Experts of a small language model.
Size: 10 layers, width 256, vocabulary 16384, 54.3M parameters.
Experts: 352 SwiGLU neurons an expert, a softmax router.
Training: a variant of Muon for the experts, 577M tokens, 8886 steps.
Below are experts of layer 4 (counted from 0) of a mixture-of-experts language model. Rows are named gate (a neuron's input weights, with its number), up (a neuron's input weights, with its number), down (a neuron's output weights, with its number) and show model dimensions 0-255. Each number is 200 + 40 x the weight over its row's rms, rounded and kept within 0 to 999.
Before each expert's rows: "comes after" lists some tokens at least twice as common just before its tokens as in all text. This comes from a sample of Wikipedia text that the model never trained on. Tokens count by the router's weight.

# expert 0
comes after: " ", " (", " as", " is", " for", " at"
gate4,198,268,224,142,226,199,120,136,210,248,219,224,178,212,210,232,241,224,202,210,200,191,170,208,232,233,227,200,123,318,183,276,231,243,159,195,157,236,108,163,136,198,211,201,169,196,285,182,228,252,120,252,225,128,237,158,178,230,196,234,164,236,189,252,235,205,227,123,113,186,184,149,148,209,178,179,172,168,208,210,177,225,178,239,220,174,211,224,235,197,177,208,146,115,313,159,283,244,182,260,257,217,193,202,110,186,203,199,205,180,128,202,172,179,194,175,170,196,158,196,222,192,193,180,220,217,214,195,177,182,223,208,240,198,183,104,214,120,190,176,152,160,147,166,217,183,166,241,224,208,139,199,193,139,112,195,190,240,264,175,186,267,189,202,212,154,194,237,252,136,207,206,191,173,151,233,176,174,238,223,212,214,191,165,169,155,209,261,233,188,144,235,210,217,260,175,206,294,230,146,188,233,219,249,218,214,201,167,219,168,122,153,210,190,212,272,238,190,263,148,152,159,163,249,292,133,126,156,257,248,195,189,232,172,192,251,228,159,231,227,181,249,162,232,179,210,179,166,185,196,100,151,166,181,208,186
up4,223,163,245,244,196,188,179,196,244,163,213,210,197,225,243,233,218,203,131,125,157,160,193,198,147,220,195,215,188,218,242,257,197,201,215,238,186,121,219,217,198,192,217,247,275,152,241,157,247,250,188,237,203,243,217,119,197,142,264,198,221,169,273,236,188,175,240,230,165,196,234,236,205,164,107,131,157,226,246,190,211,222,160,119,100,221,183,171,175,186,198,227,150,161,178,185,166,222,211,221,248,255,175,249,207,157,204,142,276,188,257,157,218,196,245,227,190,167,163,223,208,219,135,255,175,182,231,154,187,185,158,210,168,141,204,249,163,201,154,164,309,174,247,154,190,215,229,170,226,193,235,207,198,110,210,168,192,233,155,201,250,232,164,120,165,186,231,157,226,133,185,160,206,117,192,155,216,188,264,206,189,188,208,243,188,264,240,240,81,135,232,206,162,155,244,170,239,157,205,137,210,205,263,173,205,175,131,159,255,244,222,210,199,209,227,136,189,188,177,223,234,183,211,138,164,134,240,226,190,250,220,229,148,145,294,208,280,208,212,223,301,214,237,251,110,206,149,199,240,216,155,184,201,248,238,178
down4,165,220,182,231,227,244,173,266,190,220,203,197,127,197,264,231,152,188,170,83,147,252,200,144,159,142,168,141,196,173,207,161,223,171,229,186,206,186,169,150,138,250,264,244,239,162,240,221,169,199,168,239,219,206,168,171,225,152,191,163,175,229,204,214,262,184,198,142,227,187,190,158,175,134,223,232,161,235,209,189,206,234,157,209,169,268,165,215,135,95,174,230,223,215,171,245,196,181,245,149,188,216,197,193,206,249,227,157,173,179,215,171,241,286,126,218,144,116,254,214,207,141,244,158,266,163,169,214,262,178,203,173,233,201,260,145,269,199,160,194,176,208,276,197,161,197,159,184,230,182,136,229,223,280,160,239,155,161,132,215,211,181,178,201,224,208,198,234,181,244,229,216,240,185,184,222,201,227,176,134,102,198,255,191,221,201,252,249,184,213,201,161,190,188,125,241,221,152,246,157,110,163,182,175,223,195,209,114,231,198,181,130,281,203,187,188,220,190,156,163,148,258,170,278,172,203,284,297,208,172,173,206,237,180,219,176,184,234,243,250,187,175,192,210,209,124,205,207,272,210,112,236,258,219,273,233

# expert 7
comes after: " |", "19", "20", " his", " However", "°"
gate0,125,237,194,228,219,138,195,211,198,262,187,224,225,179,139,207,174,141,196,132,157,182,240,149,171,214,277,222,174,191,188,194,126,216,207,70,236,163,199,181,210,153,227,143,172,204,181,199,224,203,164,151,213,228,154,287,212,172,244,195,184,182,151,249,192,168,254,233,275,279,191,253,218,242,178,211,220,179,210,230,156,234,185,209,252,270,144,232,260,279,200,254,208,163,258,228,241,159,159,243,261,273,189,171,163,173,211,178,160,215,206,211,198,209,187,197,248,183,137,250,264,180,202,186,344,184,222,228,227,271,182,180,184,162,235,198,150,157,256,183,225,252,212,184,198,246,229,237,219,256,222,222,155,249,181,216,177,121,170,271,210,189,175,200,170,251,149,297,244,162,224,195,235,112,221,179,230,200,97,209,243,247,154,164,212,177,246,137,212,277,154,202,232,164,229,215,162,133,187,239,201,185,178,240,239,172,185,234,181,244,250,219,200,207,178,198,159,153,217,194,209,239,228,110,182,160,152,265,167,227,224,191,153,126,180,180,137,237,144,185,195,185,187,223,229,192,226,194,202,152,251,181,192,130,236,158
up0,158,135,163,151,260,185,205,257,179,155,179,162,236,202,108,188,188,182,230,200,192,222,244,233,145,186,134,269,226,210,264,301,221,207,177,200,161,174,239,207,143,139,176,183,117,181,223,212,232,201,169,164,212,187,232,149,229,174,233,194,131,236,186,147,264,261,216,212,184,216,153,212,212,208,184,214,169,198,227,228,148,210,176,199,180,199,176,234,230,254,186,187,276,167,195,149,268,197,212,241,278,187,173,186,121,128,250,164,253,249,151,189,264,126,175,217,87,152,240,206,242,190,182,234,220,223,159,158,228,182,229,259,228,215,157,160,95,215,275,228,149,245,191,242,208,194,198,192,202,247,230,176,225,207,202,192,183,218,173,215,172,220,151,241,178,171,228,278,125,160,154,217,220,225,128,201,159,176,160,216,280,120,222,122,219,217,178,213,191,246,195,253,165,159,215,112,202,134,222,201,196,207,193,210,229,222,252,237,191,129,226,156,212,176,166,241,225,163,158,184,294,200,194,184,172,135,132,163,196,201,259,197,170,236,220,229,174,221,189,121,147,135,151,184,177,179,219,166,140,205,91,174,148,199,193,194
down0,177,195,203,124,208,231,249,254,204,211,178,183,277,165,226,221,225,150,190,140,216,256,177,187,159,216,148,245,176,164,213,149,253,178,191,169,206,196,185,235,135,170,240,224,235,142,196,236,173,216,240,132,151,136,254,178,209,230,270,175,197,310,195,142,222,167,140,230,189,254,246,203,132,175,186,229,155,232,215,168,180,257,236,202,154,282,191,184,190,147,192,214,183,210,211,172,279,260,163,145,209,170,203,304,186,205,239,228,193,183,194,171,185,212,206,230,186,240,237,218,137,207,199,196,159,191,159,207,236,201,237,170,219,230,141,192,180,197,193,192,169,255,190,258,225,150,202,174,240,258,215,247,214,219,158,253,197,167,242,214,249,221,188,171,155,111,176,254,151,179,181,200,267,222,203,199,205,137,171,230,186,190,245,157,210,245,194,221,160,157,182,229,179,192,65,171,220,258,189,214,228,282,221,241,132,257,151,234,172,259,221,152,152,81,197,241,135,208,187,281,207,192,214,162,252,93,178,176,206,240,213,181,237,205,147,145,275,274,239,248,170,134,154,194,225,242,203,207,196,237,128,227,138,192,254,179

# expert 8
comes after: "\n", ")\n", " |\n", ".\n", "1", "0"
gate0,205,193,234,210,167,168,149,246,218,205,175,161,163,185,198,230,248,211,232,142,265,231,192,223,193,237,230,294,198,241,212,165,189,170,212,243,226,154,160,255,268,228,233,209,248,221,207,189,184,260,190,154,205,164,189,230,195,156,176,201,148,174,171,249,190,147,193,225,222,271,287,226,172,246,199,178,209,107,136,254,121,159,232,180,255,200,187,200,257,176,268,203,157,186,157,231,258,242,234,241,218,123,237,181,191,160,207,225,184,208,222,214,179,237,247,320,190,237,183,194,252,222,199,121,245,196,205,223,251,180,143,189,255,149,322,215,253,247,244,201,169,171,143,144,196,265,182,197,171,221,186,283,177,163,218,201,165,194,201,234,241,228,219,183,206,238,116,253,231,218,177,326,270,186,174,184,186,207,109,176,209,206,281,185,142,241,172,213,157,182,130,250,175,174,187,263,207,169,209,163,170,198,233,201,216,196,104,232,197,238,240,244,255,188,214,315,163,203,196,250,202,193,232,201,216,217,194,197,207,245,271,170,205,249,260,183,207,172,193,221,200,294,205,183,202,241,176,183,200,178,240,196,264,287,208,222
up0,198,253,207,204,194,186,160,163,200,200,208,227,124,207,217,252,180,124,202,191,134,184,251,251,217,199,189,229,243,204,197,242,218,241,216,208,200,206,251,222,105,221,194,141,240,230,200,236,126,185,233,287,208,248,175,173,175,195,202,273,188,174,186,116,252,146,139,157,217,213,185,182,212,173,193,175,145,223,252,185,195,246,219,172,134,242,233,194,144,199,250,186,237,200,172,266,188,136,259,142,200,117,203,230,197,236,187,171,245,168,273,216,239,186,171,168,189,186,232,225,141,209,229,315,131,210,171,296,167,229,243,192,163,196,181,186,127,178,158,167,191,260,221,248,206,161,230,182,169,167,207,152,180,198,167,158,198,234,157,165,202,216,222,220,239,104,217,145,187,154,237,131,201,225,196,189,238,233,288,206,261,249,144,168,170,214,236,231,147,200,167,148,242,178,205,206,214,146,223,238,271,189,139,189,202,218,297,131,182,170,246,234,172,167,212,146,187,222,257,199,201,224,231,172,212,303,231,260,127,185,100,183,262,219,205,275,139,187,117,208,201,179,173,143,223,193,248,201,186,162,227,195,260,133,164,197
down0,210,243,203,151,228,213,195,222,171,109,262,255,221,250,175,242,187,262,201,188,181,160,194,216,214,209,171,182,213,136,281,241,243,154,181,162,138,151,271,206,191,186,152,193,234,145,114,251,209,201,203,276,201,269,204,171,243,197,206,248,258,156,121,167,304,195,225,204,196,130,201,197,180,227,187,226,213,178,178,231,196,217,219,308,163,148,153,187,185,184,139,175,156,219,140,184,227,166,198,241,192,200,203,234,240,188,187,149,213,213,202,201,258,207,210,150,168,177,159,165,217,230,162,236,224,193,130,186,166,125,182,188,205,167,178,123,161,190,173,224,165,153,266,211,220,200,242,223,165,208,159,203,250,219,174,236,250,204,191,193,184,196,184,140,170,226,153,254,201,248,195,260,206,169,183,182,183,309,241,169,245,240,170,261,211,228,190,250,148,229,231,195,198,220,237,230,240,241,161,264,201,163,221,189,91,247,186,177,246,136,155,243,196,270,179,196,204,161,172,215,211,292,181,218,156,153,268,124,187,203,62,193,174,200,245,221,172,135,198,175,206,142,218,260,188,262,97,224,231,177,190,189,216,125,207,145

# expert 3
comes after: " ", " |", "19", ";", " March", " July"
gate0,198,184,251,202,175,154,227,159,218,111,249,221,232,197,146,243,235,246,230,211,169,145,216,164,187,167,236,280,191,228,180,97,270,188,134,202,195,149,224,239,203,196,175,175,199,146,198,219,168,184,167,142,251,240,171,185,246,266,204,216,189,192,220,217,245,170,231,236,185,190,238,246,186,258,156,159,203,174,212,181,247,267,266,286,137,167,197,233,246,165,151,210,207,109,192,205,309,229,189,248,276,245,214,169,244,214,142,243,178,223,199,215,202,113,266,278,247,152,143,174,225,162,136,158,175,187,248,214,216,215,203,186,156,224,209,162,224,291,161,194,183,240,193,175,154,208,233,219,191,132,211,254,167,250,156,192,236,144,168,151,192,184,168,253,165,140,152,263,274,239,209,182,182,216,109,190,245,171,202,97,215,173,207,153,266,128,203,189,224,168,191,236,226,246,190,223,234,234,163,233,281,230,196,215,153,138,186,233,146,199,160,250,210,251,213,179,223,182,265,171,211,155,150,166,129,225,195,195,190,150,201,194,191,250,206,206,145,242,167,151,179,240,170,183,164,262,143,240,247,217,208,191,252,177,172,152
up0,226,190,241,250,218,214,166,218,204,239,242,201,229,191,159,167,126,260,238,232,210,231,245,163,185,213,179,279,249,213,212,234,251,214,160,209,189,243,152,243,162,110,273,246,222,251,143,235,241,203,225,157,282,200,178,223,220,238,212,274,191,165,249,251,226,197,183,214,212,214,204,216,217,197,216,251,142,189,136,219,203,214,169,217,283,174,225,185,232,221,207,224,195,179,213,247,144,192,220,211,192,222,208,218,199,210,177,241,190,174,213,275,127,198,170,264,210,195,152,258,223,151,173,233,215,226,255,159,246,111,221,207,212,256,171,181,170,233,179,139,139,238,239,204,181,260,200,169,196,264,175,169,210,274,274,178,174,203,158,211,124,204,183,220,260,169,202,233,301,307,178,246,144,187,258,265,132,175,212,289,176,148,247,185,194,213,221,237,185,196,213,246,275,216,208,255,213,201,191,194,159,224,205,162,230,259,91,201,176,229,114,239,194,221,242,202,198,157,139,190,114,195,248,154,150,251,244,236,272,196,229,230,204,206,168,198,202,210,65,147,224,229,183,197,214,186,245,202,212,225,132,165,259,185,263,231
down0,202,161,140,165,189,245,168,243,271,202,225,130,143,145,187,237,167,136,213,269,182,187,203,248,165,250,226,178,258,297,224,238,174,266,241,219,256,258,161,201,280,185,180,286,236,236,264,200,183,146,155,238,214,202,210,244,137,185,156,170,204,221,149,140,228,231,171,187,231,206,227,225,254,188,166,176,170,114,224,183,184,164,210,184,200,202,218,206,198,198,188,179,171,144,182,199,213,135,169,235,103,181,211,214,149,112,208,172,219,180,198,223,269,220,166,175,278,203,175,195,223,276,235,193,127,292,200,140,165,215,222,236,195,130,189,194,266,229,161,228,234,263,133,176,166,212,187,224,230,142,253,131,262,191,214,231,158,207,267,202,216,232,295,224,230,195,172,233,175,138,220,222,125,231,195,147,198,224,188,217,131,222,193,206,175,216,194,186,190,251,210,170,115,196,215,248,192,202,214,157,195,206,231,185,237,117,166,223,160,172,161,205,157,185,279,220,237,132,171,230,251,156,225,178,184,184,153,173,234,177,238,142,257,186,265,189,150,130,231,181,136,189,217,162,211,206,287,208,172,212,139,257,140,172,221,239

# expert 6
comes after: " in", " a", " the", " on", " It", "0"
gate4,178,196,154,123,165,188,240,185,209,201,118,232,212,211,148,216,211,241,219,192,140,236,224,189,147,226,203,227,154,240,221,226,244,264,178,222,206,193,249,271,191,202,208,251,225,203,178,190,263,238,151,143,190,166,235,221,240,182,263,167,307,175,147,198,201,171,244,283,241,118,232,242,151,189,212,298,138,187,181,258,213,265,270,220,151,245,206,212,212,234,206,148,179,177,178,218,186,201,187,269,213,157,200,201,163,96,260,183,172,170,228,200,140,188,190,197,203,206,227,232,218,229,253,227,194,207,220,237,214,164,225,214,110,184,224,247,157,181,225,158,205,119,217,165,170,240,235,192,211,145,253,193,173,156,192,200,185,209,201,175,186,160,152,319,205,203,168,209,214,134,202,251,205,135,171,215,254,241,142,227,159,166,124,211,161,188,154,287,180,220,194,192,207,285,168,199,160,117,171,222,256,207,160,249,181,191,195,178,245,141,230,285,280,144,191,198,208,243,196,224,214,234,198,154,129,174,213,174,156,156,169,233,195,135,271,230,197,212,210,111,97,159,223,188,150,209,271,165,194,220,159,233,243,190,225,235
up4,237,207,289,217,140,154,207,245,121,139,171,214,272,171,230,296,210,250,194,184,229,171,140,246,251,223,198,159,238,225,216,226,205,231,199,141,217,98,223,181,258,134,209,172,230,147,217,209,217,135,218,189,230,243,156,213,149,238,188,199,254,155,146,228,186,213,141,222,206,185,260,177,223,188,242,217,206,163,201,193,163,176,268,246,218,183,198,168,169,135,276,184,171,257,171,166,185,225,270,172,176,185,254,136,236,190,208,176,188,183,280,200,261,234,201,178,203,160,222,168,148,190,226,254,220,199,290,245,167,185,201,245,212,206,153,208,157,192,232,179,214,248,279,161,228,153,245,199,207,210,199,232,115,180,309,233,218,173,281,290,224,168,135,175,255,116,241,229,192,147,269,229,200,194,191,194,253,241,236,182,261,188,233,259,180,163,192,175,199,213,160,182,225,254,267,148,163,184,194,183,110,157,195,243,223,163,192,217,170,158,115,170,217,227,225,151,192,124,198,243,227,177,247,120,199,248,202,200,197,164,106,191,215,195,129,196,253,192,161,181,197,162,209,156,215,197,223,276,208,243,208,248,225,203,225,186
down4,212,220,168,284,223,246,150,162,248,140,148,190,245,211,165,219,231,254,160,212,260,179,162,283,234,230,235,171,229,182,181,203,158,210,178,211,274,241,243,188,209,199,257,221,196,236,179,297,283,154,187,187,203,198,157,220,198,227,171,251,170,256,223,262,231,152,99,248,224,188,206,163,138,238,231,176,202,277,205,168,218,196,152,280,169,253,99,179,262,194,215,235,135,235,204,198,224,245,253,252,200,194,238,199,230,232,167,178,208,205,145,180,214,190,231,204,178,168,272,176,198,184,217,186,209,199,222,178,145,161,286,185,247,199,232,170,213,204,248,168,190,197,216,198,159,259,149,209,224,172,194,163,197,188,185,207,219,155,213,343,245,237,161,200,223,221,210,234,194,138,221,204,110,142,175,191,253,291,252,213,170,202,179,247,280,183,156,90,183,231,197,112,220,224,189,218,217,150,215,200,201,258,222,234,239,218,192,156,163,239,218,270,189,156,197,228,270,129,211,163,150,200,268,213,190,270,154,170,282,191,133,203,149,193,169,217,194,243,188,175,241,132,231,189,217,120,198,234,195,188,154,236,233,189,183,182

# expert 13
comes after: ".", " \"", " (", "\"", " that", ")."
gate2,115,126,151,160,204,152,215,253,259,216,130,189,190,241,253,166,202,160,188,157,238,251,229,269,186,271,228,125,166,209,164,199,213,206,235,215,196,248,142,193,160,200,145,179,242,294,189,213,203,105,221,225,164,204,156,274,126,233,241,176,226,138,230,156,98,168,212,220,219,178,208,197,165,199,237,322,226,158,179,202,207,238,227,214,179,208,179,231,183,211,128,239,169,158,236,195,168,126,151,242,189,138,161,194,172,185,194,182,131,168,225,218,273,154,219,231,272,154,181,220,182,199,265,166,284,212,208,224,227,200,221,275,184,177,181,198,194,226,248,273,156,151,198,199,218,214,223,226,169,213,203,209,205,265,253,162,165,196,181,227,122,203,166,207,228,184,321,156,179,190,207,133,211,244,189,173,172,216,134,212,150,227,202,199,243,236,209,203,199,160,226,260,306,182,166,201,243,244,254,251,232,166,146,246,138,170,160,192,162,196,206,208,223,222,224,192,144,246,115,154,273,205,229,195,178,275,234,164,219,175,144,181,181,144,246,164,237,230,187,234,225,231,189,203,216,228,181,162,167,189,159,218,221,274,244,206
up2,188,215,189,110,212,176,169,159,177,236,189,245,243,114,231,236,265,233,314,215,215,138,196,183,158,146,178,156,255,212,172,202,245,310,180,214,222,204,199,240,167,166,218,172,184,182,221,257,218,178,153,242,158,208,242,135,211,187,197,207,181,220,222,102,188,243,180,279,257,103,281,174,148,182,175,185,259,150,280,169,150,217,209,177,281,226,302,212,191,242,168,260,208,184,264,185,209,279,146,221,206,226,200,299,128,193,153,258,207,246,181,163,168,265,202,188,164,184,197,190,178,178,199,191,237,173,207,210,218,158,227,178,247,151,213,213,160,174,225,221,186,155,210,182,220,161,130,160,239,222,109,274,190,152,218,263,234,184,194,188,216,173,296,222,233,142,173,125,167,189,262,170,193,174,221,194,156,174,155,202,237,215,159,193,163,261,164,188,257,181,248,233,212,224,215,164,168,214,188,176,197,255,188,200,228,217,166,248,158,177,201,193,258,182,151,226,215,144,243,221,239,166,216,192,199,225,125,238,229,275,234,170,215,208,181,229,170,197,186,160,179,206,217,272,180,202,266,265,170,171,202,290,235,195,140,185
down2,239,198,219,234,196,204,83,232,226,206,214,238,230,84,227,230,173,203,287,188,172,162,227,208,143,151,204,242,214,262,206,224,181,219,236,148,200,186,264,196,226,166,173,182,244,161,205,241,241,240,180,235,200,140,226,156,173,206,190,179,155,207,136,117,277,242,287,211,134,118,172,173,219,235,214,135,202,167,254,245,197,200,206,153,74,216,257,211,169,213,217,200,182,206,220,215,246,225,209,183,181,216,157,172,178,174,243,158,163,157,227,191,162,230,192,163,128,262,207,166,171,208,210,197,180,226,169,210,195,182,225,141,180,167,203,81,148,148,208,155,212,209,162,263,126,194,225,168,214,210,141,247,149,159,280,194,123,202,173,192,179,159,208,216,230,211,196,174,249,186,146,219,224,219,208,149,250,187,185,166,272,143,201,216,173,221,209,227,189,209,156,213,240,193,178,235,132,194,199,216,205,191,207,217,271,175,251,256,227,219,173,164,165,222,178,161,229,142,237,261,191,146,202,192,231,206,187,192,251,217,115,174,149,209,195,286,145,155,178,100,190,154,261,258,92,228,176,255,179,234,162,242,151,153,167,256